Experts of a small language model.
Training: 911M tokens, 6950 steps.
Below are experts of layer 2 (counted from 0) of a mixture-of-experts language model. Rows are named router (the router's row for the expert), gate (a neuron's input weights, with its number), up (a neuron's input weights, with its number) and show model dimensions 0-255. Each number is 200 + 20 x the weight over its row's rms, rounded and kept within 0 to 999.
After each expert's rows: a language model's description of what the expert responds to. This comes from a sample of Wikipedia text that the model never trained on.

# expert 12
router,225,220,161,198,193,189,196,189,189,198,200,203,184,170,188,191,183,170,191,156,228,225,234,214,183,162,160,182,201,183,156,219,186,213,186,211,176,212,207,221,191,201,162,214,207,206,205,203,215,158,213,142,170,195,197,194,195,197,221,197,189,211,196,223,212,197,203,184,198,180,189,181,190,224,174,216,179,196,216,228,187,198,195,200,200,175,217,191,191,221,209,178,162,250,203,210,228,225,217,208,201,240,196,174,211,218,208,202,205,192,194,191,176,189,193,194,217,221,237,183,221,246,185,209,225,154,205,189,197,225,208,206,211,221,217,164,193,207,193,189,162,203,199,202,202,201,193,198,194,207,176,226,200,217,186,204,193,191,201,192,175,237,180,235,190,211,207,240,210,188,203,191,131,213,209,229,229,208,199,208,158,189,203,158,241,229,218,195,211,152,164,205,176,182,179,202,207,195,199,222,230,195,205,203,186,198,157,202,176,188,191,170,213,211,186,206,204,194,157,197,198,216,183,228,194,204,221,171,217,198,177,226,233,211,180,212,197,191,209,182,186,199,203,214,219,235,198,231,230,206,204,210,178,214,194,191
gate0,223,216,186,208,163,228,221,187,175,216,185,198,152,205,226,188,223,222,209,222,200,205,201,192,200,231,252,219,236,204,209,202,209,225,182,166,226,220,170,205,206,196,156,207,199,194,195,184,180,152,200,188,199,219,178,208,176,224,204,184,198,201,215,191,203,219,210,219,177,212,204,241,207,251,218,183,191,211,199,199,181,220,226,199,218,153,216,204,194,242,194,208,198,199,175,202,189,226,238,209,229,198,200,232,225,167,225,206,205,183,199,191,197,152,204,184,191,196,207,198,186,244,197,219,179,195,202,193,220,167,201,211,171,189,190,211,194,216,190,155,164,200,189,166,204,209,208,224,191,220,215,222,205,183,211,222,207,205,189,223,206,235,170,200,203,231,186,202,188,216,174,225,193,218,194,226,179,183,191,187,187,189,220,183,222,188,155,216,226,196,193,167,224,225,175,182,176,211,199,191,210,196,179,191,225,231,260,193,217,182,217,203,215,200,205,216,182,196,190,224,202,192,172,226,213,181,168,184,206,199,172,220,193,207,195,209,221,180,189,194,222,179,213,212,195,212,166,208,238,238,185,188,176,207,201,166
up0,203,195,197,187,223,188,168,243,199,180,216,197,247,203,188,212,183,176,189,182,203,200,197,198,209,178,157,193,177,224,164,186,218,202,204,228,209,175,223,184,205,188,228,183,193,210,184,207,229,253,207,224,196,175,247,193,232,201,204,214,214,191,193,206,179,205,187,198,243,198,156,186,197,169,175,200,243,198,220,218,203,202,166,188,194,213,187,190,196,162,197,199,218,176,227,220,232,163,169,183,200,201,186,186,193,216,168,191,199,217,198,195,215,233,193,191,205,192,197,201,206,167,197,187,226,224,225,228,190,237,207,163,231,199,198,193,204,198,233,237,221,193,189,232,197,205,188,187,218,197,195,174,186,196,171,194,213,193,215,197,202,161,235,211,188,168,214,210,212,173,213,176,206,185,204,171,199,213,181,218,218,204,177,198,165,225,231,198,174,205,206,227,185,184,212,208,221,168,206,204,186,188,214,222,167,164,149,215,178,190,198,187,212,168,164,191,199,204,218,177,215,196,219,151,204,206,217,218,196,204,235,189,198,186,183,180,179,218,216,224,187,212,186,207,207,215,202,192,164,150,211,203,226,218,194,221
Description: Word-final -e and -ing. Final word pieces ending in -e or -ing, like Verd(e), Committ(ee), add(ing), sell(ing), Qualify(ing).

# expert 18
router,203,214,185,198,185,239,214,204,205,169,229,175,161,165,171,215,181,178,222,221,208,200,211,267,170,171,206,203,207,237,189,208,202,202,189,176,186,177,206,195,209,171,198,185,209,216,144,183,189,233,190,195,202,178,231,192,201,196,181,195,194,203,218,187,194,187,187,204,203,196,173,215,214,213,177,212,201,204,193,206,181,213,205,199,213,222,193,180,196,191,172,194,191,201,197,233,222,222,202,224,190,191,193,200,178,184,212,183,198,196,202,193,197,167,179,174,178,202,196,200,175,198,185,199,227,197,245,237,165,200,195,194,216,214,181,167,210,231,208,191,224,213,187,218,204,177,164,212,200,254,203,173,185,202,228,222,247,161,228,198,202,193,215,227,166,209,195,168,203,206,204,167,215,226,197,215,193,193,218,162,207,188,199,182,187,204,205,167,223,184,184,214,179,217,196,216,199,219,210,209,211,194,226,210,220,193,166,213,183,161,191,184,221,190,176,218,215,209,203,182,201,219,207,214,157,238,225,183,166,192,149,231,182,199,221,230,194,174,205,163,212,211,142,225,209,226,200,205,196,192,220,223,182,187,210,217
gate0,210,223,175,169,188,180,237,185,219,194,196,170,160,155,197,210,184,195,181,146,216,234,203,233,175,196,180,218,223,215,194,184,184,203,180,236,206,173,203,199,197,212,204,204,186,194,162,207,157,230,218,192,193,184,197,203,191,192,223,213,206,223,160,206,249,191,188,196,215,200,219,189,197,169,234,209,197,182,228,183,204,214,182,207,186,197,178,206,183,209,184,187,214,180,200,188,183,197,189,182,156,195,207,191,175,177,200,207,215,182,204,253,179,206,221,236,217,184,182,186,205,181,204,180,191,221,218,222,166,190,162,216,192,190,194,171,183,217,194,195,187,202,186,187,249,182,181,217,208,221,192,206,194,187,199,197,196,204,207,199,167,173,215,209,232,190,221,182,222,204,186,194,203,191,186,220,199,209,196,187,164,212,176,191,208,187,178,196,193,231,205,205,182,233,204,191,217,177,213,212,217,224,180,205,179,190,193,204,214,195,192,204,191,221,179,204,213,205,180,182,233,234,169,226,184,247,208,241,139,164,194,185,186,235,226,195,165,179,208,161,204,182,177,228,210,192,202,187,227,226,187,228,205,168,218,228
up0,208,209,175,208,174,200,204,172,130,179,190,227,200,219,184,200,201,207,162,175,204,161,167,173,223,228,182,228,181,178,190,196,184,183,158,184,209,186,231,200,213,181,197,211,179,155,250,168,214,197,198,225,207,210,194,226,192,191,201,177,203,199,213,187,154,178,174,209,215,192,209,177,226,233,230,214,196,209,219,161,221,177,188,246,236,183,199,214,230,218,197,221,212,199,199,202,235,187,190,197,213,184,216,228,201,160,200,211,195,181,176,195,186,197,187,189,197,205,210,159,160,192,195,198,176,206,192,232,195,187,205,182,215,217,193,192,191,222,233,209,197,183,200,198,211,216,203,197,207,201,182,183,232,194,190,201,204,228,195,182,207,182,209,180,184,232,187,233,184,191,211,184,212,210,256,204,237,203,187,220,204,220,194,224,223,184,192,189,192,204,211,192,215,193,194,237,169,170,225,190,230,136,204,219,190,222,201,190,211,183,193,158,177,194,187,218,190,188,187,182,180,179,192,186,212,205,199,217,180,229,201,178,189,165,223,202,182,175,200,207,217,214,229,208,203,184,205,157,207,213,191,215,214,182,179,198
Description: Noun suffixes, infobox headings. Endings like -ation, -ion, -ology, -ary in section headings and infobox labels: Educ(ation), Loc(ation), Personal information, vers(ion).

# expert 21
router,186,230,184,159,200,181,215,202,197,214,213,223,202,197,205,204,215,206,221,186,165,232,234,208,172,167,176,159,228,183,218,206,215,185,196,215,208,202,215,209,216,207,225,183,210,170,196,219,192,171,207,193,191,189,185,201,200,195,199,143,186,211,185,220,222,192,172,198,198,154,183,177,201,212,193,209,184,214,193,203,190,195,196,212,200,211,210,167,189,239,202,192,223,198,210,197,204,208,216,228,226,216,138,224,187,194,161,195,207,204,212,159,171,164,187,219,246,203,185,195,203,208,228,207,221,197,231,194,200,203,237,198,225,189,201,196,225,200,201,205,191,200,204,234,201,201,196,204,198,216,152,243,190,218,227,192,241,195,212,193,180,203,204,233,205,164,228,230,177,201,222,195,223,198,212,211,207,198,235,190,155,200,214,180,247,188,229,201,218,191,238,236,179,201,198,224,227,245,209,199,216,215,157,242,212,190,183,182,183,194,199,213,212,182,186,215,196,204,201,209,207,214,181,207,208,236,206,229,196,190,194,211,209,215,149,230,218,170,228,184,179,233,217,215,222,213,182,216,205,206,197,168,190,192,201,211
gate0,184,199,211,216,205,209,223,196,192,193,183,208,187,203,237,234,239,214,179,199,182,198,194,206,201,192,195,190,193,201,198,219,209,161,211,204,246,204,212,199,209,226,195,185,235,162,199,191,216,185,192,194,203,203,206,214,188,211,207,167,191,187,209,163,220,219,195,180,201,191,198,173,232,195,172,187,194,199,204,175,189,134,201,198,226,215,246,203,186,208,202,194,207,172,177,192,195,219,207,227,248,187,199,238,241,187,193,209,201,180,210,195,197,185,225,178,206,220,217,197,198,199,199,189,194,218,255,192,208,174,217,212,194,227,226,173,227,221,182,183,203,189,195,181,202,184,207,185,236,184,208,190,212,191,186,197,235,219,208,196,168,236,194,203,180,214,168,236,204,260,214,238,201,188,191,229,179,178,226,210,187,191,202,218,214,201,201,205,188,223,228,206,178,207,182,213,194,260,200,196,193,173,231,256,203,213,183,186,216,199,192,226,180,190,173,207,189,231,211,164,210,229,231,208,205,211,217,210,210,226,204,202,196,222,169,222,219,157,206,211,190,173,234,176,240,196,227,173,198,195,168,181,203,196,176,217
up0,165,209,236,187,208,204,214,183,170,212,212,162,185,221,220,194,223,200,180,210,201,178,205,205,208,173,184,219,194,171,205,198,193,195,204,221,209,225,209,175,218,163,184,201,198,206,203,183,233,182,201,195,216,218,195,218,206,211,189,175,205,184,197,199,185,176,200,219,169,188,189,179,214,184,196,239,196,192,229,199,185,172,193,209,190,207,206,246,247,211,191,204,197,219,205,236,242,213,182,191,153,218,204,204,218,167,193,231,208,184,176,187,200,185,229,186,205,189,223,194,207,219,167,210,182,214,212,158,240,178,173,244,218,199,190,173,191,219,177,212,222,206,217,204,209,202,175,215,207,215,212,177,228,200,203,199,206,196,239,164,178,191,157,191,160,210,194,190,206,200,200,196,183,235,214,202,198,247,223,202,223,195,219,248,206,175,197,231,197,207,182,221,188,182,204,225,211,200,191,177,179,187,163,184,191,224,225,190,218,178,219,211,176,182,200,234,154,211,197,204,221,189,219,223,204,240,166,229,202,214,206,185,173,171,213,215,213,189,232,183,174,161,221,205,182,198,196,163,228,213,166,230,221,193,185,200
Description: Word-ending letter clusters. Mid or final syllable pieces such as al, od, ary, ad, ost in names and words: Sonoda, Episodes, Radiohead, Metal, Boundary.

# expert 11
router,188,194,184,204,192,190,191,212,198,184,215,185,213,189,156,173,204,184,200,218,232,235,231,230,162,182,200,188,211,166,193,208,180,163,208,183,203,207,198,197,221,212,173,205,205,190,176,194,203,211,150,158,201,207,246,171,181,173,183,169,196,223,183,219,226,223,182,169,180,215,186,205,215,219,194,208,199,202,190,176,168,202,211,193,185,184,175,213,224,215,187,250,204,219,204,207,239,233,205,230,228,183,208,186,164,162,216,194,196,210,208,233,175,209,204,211,175,215,218,177,193,205,216,194,231,209,222,217,187,184,214,193,216,180,154,174,189,213,196,196,187,194,179,190,214,183,192,185,214,186,200,203,183,205,168,182,235,209,233,190,202,233,197,252,199,223,198,173,201,201,199,201,209,221,212,215,201,208,186,179,186,205,199,157,217,168,206,201,218,183,164,206,210,236,207,209,178,200,226,193,221,207,188,227,193,181,191,191,212,232,187,154,206,209,174,226,200,206,228,175,181,203,177,222,173,229,247,202,174,173,150,170,186,211,210,213,214,198,217,186,200,185,179,201,233,208,188,207,210,177,208,225,189,189,222,175
gate0,197,192,193,205,197,215,175,203,216,189,189,232,230,189,140,197,198,212,185,172,223,231,177,170,228,196,221,199,205,221,173,249,212,194,223,207,199,208,188,174,210,199,193,206,177,154,186,215,168,202,180,218,203,225,220,207,199,185,177,207,201,195,194,209,213,177,190,199,210,192,210,197,205,207,214,175,185,206,233,226,201,188,206,254,211,172,198,204,220,217,190,190,181,218,187,223,212,263,205,167,198,197,206,189,160,199,194,159,210,209,204,203,247,185,172,187,162,189,225,229,187,202,180,208,222,213,211,183,177,206,177,187,187,198,172,168,183,174,185,185,167,196,213,208,181,171,232,206,165,184,202,208,192,244,187,214,180,191,207,201,222,202,213,202,208,203,191,201,187,195,209,196,175,231,182,217,176,213,186,185,167,194,205,205,215,200,218,175,241,210,190,218,239,204,190,188,205,215,188,174,209,195,211,216,219,153,218,212,247,206,181,194,215,170,243,189,191,187,215,229,198,229,220,218,215,180,234,218,186,201,205,186,222,197,201,217,181,219,216,178,247,208,172,151,203,225,223,187,184,194,188,205,187,230,195,177
up0,185,229,216,195,197,192,226,242,179,227,221,234,206,230,218,194,192,173,200,190,204,192,230,188,208,235,162,190,210,204,218,218,178,232,181,168,183,188,206,175,196,183,201,188,225,226,222,234,197,237,234,186,196,222,214,188,219,209,200,175,201,190,186,159,200,173,198,236,224,232,193,190,203,197,155,190,196,185,164,208,217,209,187,182,220,205,193,189,216,205,199,227,234,200,194,192,224,173,220,214,214,191,219,188,194,171,221,215,197,225,207,200,186,202,255,215,226,212,150,193,214,204,214,187,173,208,197,235,216,194,219,209,223,219,209,204,228,210,182,218,225,211,201,233,198,194,204,215,196,221,158,191,229,188,188,198,222,207,181,216,163,221,212,190,198,240,180,206,189,192,206,244,200,230,200,205,204,155,200,200,184,183,172,186,199,193,197,198,207,196,202,172,163,207,192,210,219,174,190,213,205,209,180,170,195,216,204,216,210,201,208,234,197,204,164,193,199,200,163,206,194,198,215,163,181,211,185,183,175,143,188,187,188,176,194,214,216,174,195,207,160,211,209,229,227,154,183,218,185,241,197,187,173,186,224,207
Description: Prepositions. Prepositions such as of, in, to, for, by, on, after nouns or participles, e.g. Member of Parliament, flights to, dealt with.

# expert 19
router,191,253,193,181,178,194,172,213,202,203,203,177,151,193,187,200,243,187,217,205,208,205,236,221,207,186,195,168,213,166,164,230,178,223,196,192,199,208,200,217,183,191,185,204,208,194,201,205,209,170,127,176,188,197,234,191,209,215,205,180,197,203,202,175,202,195,172,217,192,184,199,191,210,199,194,223,206,206,208,149,191,215,194,218,204,240,192,177,199,235,195,220,189,225,211,253,215,223,193,226,181,210,191,174,185,215,168,214,197,184,199,194,200,218,197,193,220,249,214,190,176,220,179,231,231,195,211,197,205,197,216,195,219,207,155,192,194,216,201,181,184,193,206,191,186,196,186,206,223,213,176,218,186,232,194,192,212,191,196,194,183,205,226,218,230,211,210,179,217,204,202,210,199,231,206,214,228,196,214,179,188,193,203,190,204,234,213,195,205,231,216,193,176,187,207,208,146,189,203,198,201,182,183,173,206,174,159,210,191,210,228,137,202,234,217,256,176,201,204,172,199,218,197,216,188,210,220,188,213,159,160,169,174,188,206,249,204,190,212,190,201,200,184,200,237,221,179,195,210,167,207,203,191,214,175,197
gate0,193,171,170,158,178,187,224,182,224,179,190,161,156,184,211,185,211,214,208,188,171,187,188,216,206,190,224,178,229,223,213,226,206,193,177,213,184,206,218,200,160,220,221,202,219,171,190,204,220,201,185,161,194,185,243,167,215,213,239,204,209,195,239,235,211,180,206,201,183,219,222,181,191,187,228,169,218,240,167,201,219,217,166,193,211,193,189,193,194,185,205,199,181,163,234,224,201,203,192,187,166,218,205,182,199,170,179,191,210,190,175,203,184,212,175,198,227,180,201,194,199,243,196,203,213,223,185,202,195,166,183,194,224,212,200,194,174,205,212,200,222,172,217,243,218,184,193,215,173,226,214,220,161,213,197,195,172,174,225,201,171,214,182,205,186,195,223,202,212,223,220,202,234,186,190,151,227,196,231,219,192,206,223,178,189,195,226,216,182,236,189,190,146,196,162,201,200,187,197,197,206,194,219,212,234,202,201,216,195,210,188,208,188,175,207,244,215,188,169,201,175,221,161,206,199,206,193,192,221,197,182,171,190,195,165,188,218,225,178,192,196,187,187,173,193,203,173,189,188,195,215,209,225,204,175,227
up0,202,239,240,237,218,219,171,227,173,217,218,239,245,212,183,210,195,182,197,200,227,212,216,179,197,205,178,230,176,189,176,171,194,202,221,190,210,193,179,205,243,182,181,208,178,227,215,202,173,200,209,242,210,215,156,236,182,199,172,193,195,206,158,166,180,220,197,190,205,186,179,221,209,217,180,230,184,156,215,192,183,185,229,212,194,198,217,199,218,211,202,193,212,236,165,184,203,189,195,215,227,184,190,225,212,229,220,211,197,204,240,198,221,181,217,207,178,224,205,194,207,158,209,186,188,175,216,194,206,229,217,203,175,196,194,201,236,193,191,206,177,219,172,163,184,209,206,196,242,182,182,195,231,183,197,205,228,216,180,203,236,194,221,193,208,204,183,201,183,178,176,191,166,210,211,241,168,206,172,188,210,202,183,220,206,208,178,199,224,164,215,198,256,217,243,205,208,212,189,205,193,211,182,190,175,204,192,184,213,201,211,191,205,220,198,155,191,213,220,201,224,171,236,189,200,194,217,215,171,201,212,232,211,213,234,199,190,175,214,208,202,206,208,228,206,192,221,223,214,196,190,191,175,188,227,175
Description: Capital-letter abbreviations. Single capitals and pieces inside acronyms and initialisms like SVU, ESPNU, PGT, plus U/O/N starts such as Uptown, United, up.

# expert 23
router,178,204,163,185,180,191,200,191,218,213,191,167,160,201,188,174,214,185,212,234,184,202,214,225,174,193,190,181,212,176,208,222,188,210,179,221,185,175,202,212,219,210,196,202,198,201,177,190,226,139,133,178,179,220,206,202,215,222,218,189,206,197,174,167,252,198,219,209,198,202,178,205,199,188,192,200,215,207,215,159,170,211,168,213,201,218,172,200,202,235,170,224,173,216,193,219,219,209,182,203,215,194,201,189,170,181,199,201,196,198,201,164,192,155,195,168,191,252,194,195,180,207,181,206,222,190,211,177,201,176,189,205,211,188,157,153,187,211,188,178,185,189,194,219,181,215,195,191,208,217,204,229,208,220,221,186,238,190,208,202,198,219,208,208,204,230,205,177,188,231,216,194,177,219,205,252,206,216,214,170,188,180,200,179,214,210,215,190,202,216,166,212,210,208,198,211,152,216,230,195,194,206,178,203,178,161,165,218,208,175,198,182,194,213,197,215,193,195,178,186,211,185,203,211,216,206,232,153,238,165,153,216,190,206,240,244,197,193,205,201,165,203,203,213,199,195,184,176,202,180,203,200,205,205,189,189
gate0,204,189,197,222,206,191,206,253,214,207,204,211,202,181,198,194,190,179,186,176,201,201,205,221,218,201,197,225,206,204,215,215,208,191,193,237,213,197,211,225,209,175,189,170,209,189,173,211,233,199,207,205,222,185,191,212,200,192,202,178,203,189,184,214,178,189,241,207,231,199,182,224,220,191,230,159,182,221,201,206,188,195,208,236,183,181,170,206,170,224,184,201,158,211,201,189,236,209,168,198,161,199,180,164,212,210,207,171,197,201,196,224,214,205,222,189,163,200,178,207,191,185,173,173,167,144,198,186,230,194,191,173,216,197,212,216,212,206,247,195,179,189,184,180,194,192,176,175,159,221,190,221,198,247,149,201,213,189,195,215,228,228,154,211,209,187,207,217,180,197,198,167,208,189,220,198,218,203,176,159,180,189,201,210,206,193,231,195,215,206,188,187,202,220,212,201,239,223,155,196,222,213,199,180,200,188,179,181,239,211,198,213,218,217,202,225,195,203,189,193,190,205,194,217,217,164,223,201,225,197,172,220,192,199,164,253,214,207,195,195,197,168,166,215,207,211,215,175,204,216,218,248,164,224,177,224
up0,192,189,191,224,210,184,200,238,212,207,211,216,205,185,197,202,199,198,170,153,199,196,192,216,215,203,195,227,227,212,201,212,203,197,212,238,211,194,221,214,205,187,196,193,200,206,153,211,222,210,215,213,206,191,185,217,203,203,190,186,209,188,193,208,177,207,235,203,229,206,182,229,199,187,231,183,190,225,203,188,198,199,212,242,177,167,162,220,171,229,180,194,168,216,201,167,228,195,173,187,170,201,176,161,204,211,198,175,195,197,201,234,214,202,221,211,157,204,178,197,168,174,160,178,166,136,190,181,218,195,209,172,214,188,212,232,221,208,260,184,184,185,180,190,210,197,166,182,174,205,179,228,201,243,147,191,210,197,188,220,231,228,165,199,204,191,197,209,176,211,180,172,200,186,223,206,227,208,168,161,175,193,190,220,211,211,244,188,210,197,195,191,223,223,208,190,235,216,162,193,219,225,190,174,203,202,195,204,241,196,192,217,207,216,216,227,197,196,210,202,201,194,195,212,205,184,200,203,218,208,198,207,188,191,173,245,213,206,214,192,185,169,169,207,217,197,206,190,218,216,192,241,178,225,170,220
Description: Year beginnings. Century digits 19 or 20 starting a year, often after In or in dates, e.g. In 2009, 20 July 2019, 1891.

# expert 3
router,218,241,179,169,200,222,187,210,247,232,223,227,202,199,194,201,226,170,206,205,197,212,206,203,198,182,205,187,189,177,183,206,218,202,212,220,198,191,214,207,233,194,211,200,198,178,178,201,213,182,182,152,142,218,240,207,209,201,219,187,192,216,230,196,245,229,193,190,174,203,175,223,223,187,154,242,198,213,191,162,202,198,213,196,205,210,205,172,236,207,164,185,201,218,202,222,211,222,199,222,215,209,185,175,200,221,170,209,209,181,204,162,192,215,214,184,208,239,188,185,170,207,150,208,199,189,210,189,194,190,203,161,194,191,174,205,193,229,187,148,203,179,208,185,213,207,199,207,204,216,159,230,200,225,194,222,186,181,187,178,180,218,182,217,212,200,198,209,226,195,221,204,204,199,190,233,217,197,219,200,195,214,208,181,222,204,217,191,218,200,189,212,197,170,189,215,206,198,197,187,188,216,201,219,186,156,171,198,224,174,184,161,248,222,195,193,220,243,170,202,195,205,191,218,212,227,221,201,209,187,189,218,187,189,221,197,207,210,210,200,190,232,230,201,258,209,142,197,188,196,223,186,204,192,242,184
gate0,222,182,205,214,215,247,196,226,255,183,185,193,220,181,203,230,203,181,175,179,221,197,203,221,192,190,204,184,202,227,187,199,214,243,211,192,193,220,198,202,220,217,192,183,205,191,210,215,197,188,211,185,210,196,158,221,178,197,209,221,178,167,172,212,173,179,211,229,200,201,168,203,214,218,229,166,196,242,187,202,190,191,248,199,205,188,197,226,191,215,186,179,185,166,203,247,179,239,218,181,229,217,194,193,197,223,208,197,196,150,209,181,151,210,225,218,193,209,231,198,167,184,233,198,230,181,225,214,181,176,197,201,201,205,229,196,198,220,211,204,218,202,187,189,204,192,186,208,196,168,202,205,230,215,220,211,169,220,191,201,201,171,195,220,219,182,200,190,192,182,177,225,224,208,245,193,230,197,204,196,184,216,203,260,199,204,209,200,251,189,198,213,169,211,189,235,235,171,180,198,189,206,181,217,241,181,206,202,182,177,207,212,207,227,203,235,185,209,210,189,204,213,195,194,184,165,212,171,198,220,186,205,198,228,232,206,177,194,210,184,226,202,173,183,171,200,213,207,184,207,238,180,167,195,180,231
up0,186,196,188,188,192,152,202,161,155,201,227,182,186,233,196,151,188,213,222,215,181,208,190,174,214,204,185,212,210,171,215,196,175,140,176,204,190,188,198,199,176,197,206,209,180,209,189,170,207,207,201,207,186,210,213,179,209,205,193,174,206,242,232,174,225,219,196,176,218,188,220,202,185,199,190,222,200,181,227,187,221,212,159,208,201,232,200,169,194,183,213,215,205,229,188,181,204,170,163,207,169,168,201,204,194,180,206,206,203,233,182,251,229,197,184,197,197,192,166,210,220,197,173,199,164,219,197,178,220,233,192,198,206,207,163,218,197,175,192,197,192,192,220,211,207,218,214,176,211,211,206,184,199,184,184,175,220,187,211,209,204,209,204,179,181,217,211,229,200,214,221,168,168,179,150,207,184,188,191,202,218,211,201,131,196,202,190,186,146,210,207,184,219,211,205,169,176,226,232,191,207,204,213,197,168,206,177,187,208,219,215,189,208,167,213,173,226,192,186,209,198,186,193,234,211,249,204,236,206,183,205,213,203,175,159,203,215,195,192,201,187,205,224,232,213,217,194,191,208,204,184,205,230,199,218,161
Description: Digits in numbers. Digit pieces inside numbers such as coordinates, decimals, scores, dates and table statistics, e.g. 39.85, 129–138, May 26.

# expert 10
router,153,226,179,182,188,197,198,212,206,207,202,204,159,193,182,190,237,185,205,219,198,211,252,222,187,186,191,178,195,157,176,233,195,214,173,187,195,195,204,209,245,187,224,193,205,200,186,205,208,176,114,174,184,210,222,190,213,205,209,179,180,208,205,183,246,219,192,193,210,188,180,202,213,210,186,209,200,199,209,175,182,211,191,207,208,203,197,186,216,250,184,207,171,229,209,238,223,211,185,222,199,211,203,182,194,172,187,196,214,187,200,198,186,184,195,178,195,256,209,194,175,207,158,235,228,190,214,198,196,193,219,192,211,182,187,165,200,219,191,182,179,197,196,267,198,197,191,194,207,212,171,214,201,197,191,208,220,193,213,189,189,202,210,227,209,221,208,178,203,216,204,204,207,220,199,235,205,209,220,173,202,194,204,185,210,219,212,188,209,215,178,208,190,213,204,211,165,211,198,207,201,210,175,211,188,179,114,190,197,195,194,164,207,219,189,233,201,209,177,186,192,182,198,218,195,214,224,173,219,143,155,184,178,203,215,228,202,193,214,192,187,206,183,210,226,218,178,207,206,158,210,197,191,202,222,179
gate0,212,214,229,198,221,183,172,204,231,176,198,190,249,239,154,179,205,175,220,203,209,220,211,190,199,177,221,208,222,200,202,186,225,195,161,201,217,181,234,194,186,240,212,186,151,212,154,225,194,216,210,200,211,213,177,186,206,142,219,202,185,221,202,204,205,189,195,185,169,223,156,212,206,201,188,196,230,214,184,203,218,182,185,233,201,217,201,211,237,191,170,218,155,171,199,182,153,189,200,196,221,225,175,183,183,203,226,193,245,192,190,186,193,170,181,240,207,194,194,218,208,196,198,207,216,190,188,227,207,194,200,222,199,183,211,216,220,180,239,218,212,197,231,214,229,219,194,174,200,194,157,192,199,239,192,223,198,193,219,207,176,203,203,243,191,193,198,151,198,172,183,175,162,211,187,188,202,216,211,214,178,201,195,166,216,175,180,178,221,219,189,193,205,202,205,206,216,237,229,234,168,182,214,203,195,232,186,208,215,181,235,213,201,204,201,186,188,232,180,203,187,214,199,209,202,211,196,167,199,202,188,199,200,200,227,169,212,217,207,185,213,208,173,205,206,180,180,187,169,213,201,193,199,233,197,190
up0,199,223,229,200,211,184,175,214,203,190,183,196,231,224,162,180,216,171,216,204,202,206,241,174,196,188,206,198,232,206,199,186,212,196,123,200,193,183,220,184,185,230,199,184,184,218,143,233,199,223,200,204,202,184,180,181,214,148,218,207,202,235,192,203,182,214,201,201,182,192,146,206,195,206,209,199,200,177,181,206,191,185,211,221,196,202,179,203,221,210,177,224,186,157,200,199,172,178,220,164,234,229,193,216,201,203,222,185,215,218,174,195,178,184,176,223,200,209,190,206,200,203,196,182,195,192,199,240,201,199,178,236,193,166,212,211,233,190,216,228,214,193,212,229,221,227,202,165,189,186,169,162,209,204,199,198,177,198,239,226,191,191,216,227,205,202,210,162,178,198,214,209,161,196,206,197,196,201,186,205,196,219,186,185,197,211,206,202,208,198,185,191,203,207,199,215,248,214,241,225,189,222,200,211,184,253,210,237,222,217,250,172,182,208,204,203,198,223,176,226,180,221,177,191,194,222,200,178,198,206,204,200,215,172,217,169,219,221,202,208,227,213,155,186,208,192,188,205,208,222,189,220,225,228,177,202
Description: Table cells, name starts. Spaces and pipes opening table cells before numbers, and capitalized first name pieces: Con(necticut), T(eams), Anderson Mes(a).

# expert 4
router,177,198,219,210,203,229,180,178,198,259,243,220,222,216,179,217,230,182,220,214,197,248,187,241,190,198,195,190,214,197,185,193,204,229,161,207,157,208,221,216,172,180,190,171,227,149,192,212,200,164,186,200,208,208,206,179,229,209,211,189,183,225,221,169,176,266,238,198,152,201,179,217,213,206,176,218,199,205,196,208,185,216,191,228,205,196,211,187,200,222,196,217,195,200,206,214,182,209,177,225,218,195,152,177,225,251,208,201,207,192,176,203,185,220,187,192,220,203,178,219,214,261,172,186,210,206,187,207,180,183,212,196,205,204,185,187,210,244,195,162,207,205,207,202,222,210,186,182,208,210,237,215,199,211,234,205,207,197,208,188,193,213,216,213,211,197,232,192,162,187,212,222,227,206,187,226,201,209,196,205,151,171,219,183,248,229,222,188,223,170,190,207,189,197,172,219,181,184,227,188,195,204,210,228,191,187,225,216,191,182,205,177,202,202,214,217,211,192,193,191,226,202,189,209,171,211,209,231,232,211,165,198,185,199,205,185,213,199,208,195,185,208,211,207,221,198,204,211,217,180,215,181,188,207,207,176
gate0,202,204,182,255,219,237,218,222,208,162,201,189,187,215,185,220,225,219,180,181,218,201,180,224,200,199,200,201,186,191,189,223,230,199,147,220,194,197,199,170,231,219,220,229,186,202,178,185,217,217,194,221,205,183,233,187,193,196,203,216,188,175,196,224,211,211,230,190,201,206,192,196,202,217,208,189,251,221,218,220,195,191,209,224,202,181,181,204,215,213,196,180,184,195,230,191,175,167,208,193,217,194,211,181,176,215,223,238,174,181,236,173,184,182,190,207,192,226,230,166,189,206,165,184,213,202,207,198,208,184,210,198,229,168,208,163,221,194,213,192,210,218,192,215,195,179,219,183,212,201,204,191,173,201,195,187,199,163,248,224,215,152,176,205,232,196,175,210,198,192,191,207,222,211,235,240,187,252,208,215,218,182,189,207,223,202,217,194,170,182,201,188,175,189,211,197,220,174,216,209,211,240,172,232,210,213,211,231,181,195,222,208,241,196,195,173,213,230,165,157,195,168,185,183,215,198,186,231,208,187,170,200,237,227,164,189,228,188,188,183,210,222,191,175,198,190,224,183,212,191,211,205,168,213,196,201
up0,175,170,207,180,199,187,202,190,224,178,230,196,198,214,165,187,192,198,230,219,212,207,195,206,191,235,162,198,149,245,151,213,186,186,198,168,179,200,228,242,190,175,172,220,204,225,188,207,216,216,231,210,221,206,187,260,202,212,196,192,190,190,165,236,170,206,201,226,214,177,171,169,192,191,206,171,191,203,209,193,190,192,230,190,163,193,190,193,194,223,199,209,231,188,174,198,181,221,200,187,228,193,184,208,168,212,148,242,245,218,183,202,214,184,212,187,193,221,203,202,223,216,215,208,185,202,233,203,213,191,188,217,193,204,217,232,196,200,171,180,200,209,205,223,201,163,204,234,189,191,201,179,209,240,176,176,169,179,186,183,213,233,197,212,176,200,205,193,240,171,216,181,196,225,185,169,195,210,231,200,184,209,217,207,189,199,202,205,208,192,190,202,215,217,220,204,202,203,197,225,197,243,178,201,210,168,209,240,183,168,200,164,195,191,218,208,205,196,249,251,213,199,198,193,198,211,190,197,208,183,224,216,216,208,213,219,194,189,178,212,183,199,233,193,191,212,162,215,189,202,203,213,226,224,180,200
Description: Mid-word verb stems. Middle stem pieces of verbs and nouns after a prefix, before -ed/-ing/-ion endings: ev(ol)ve, per(form), a(im)s, gu(it)ar.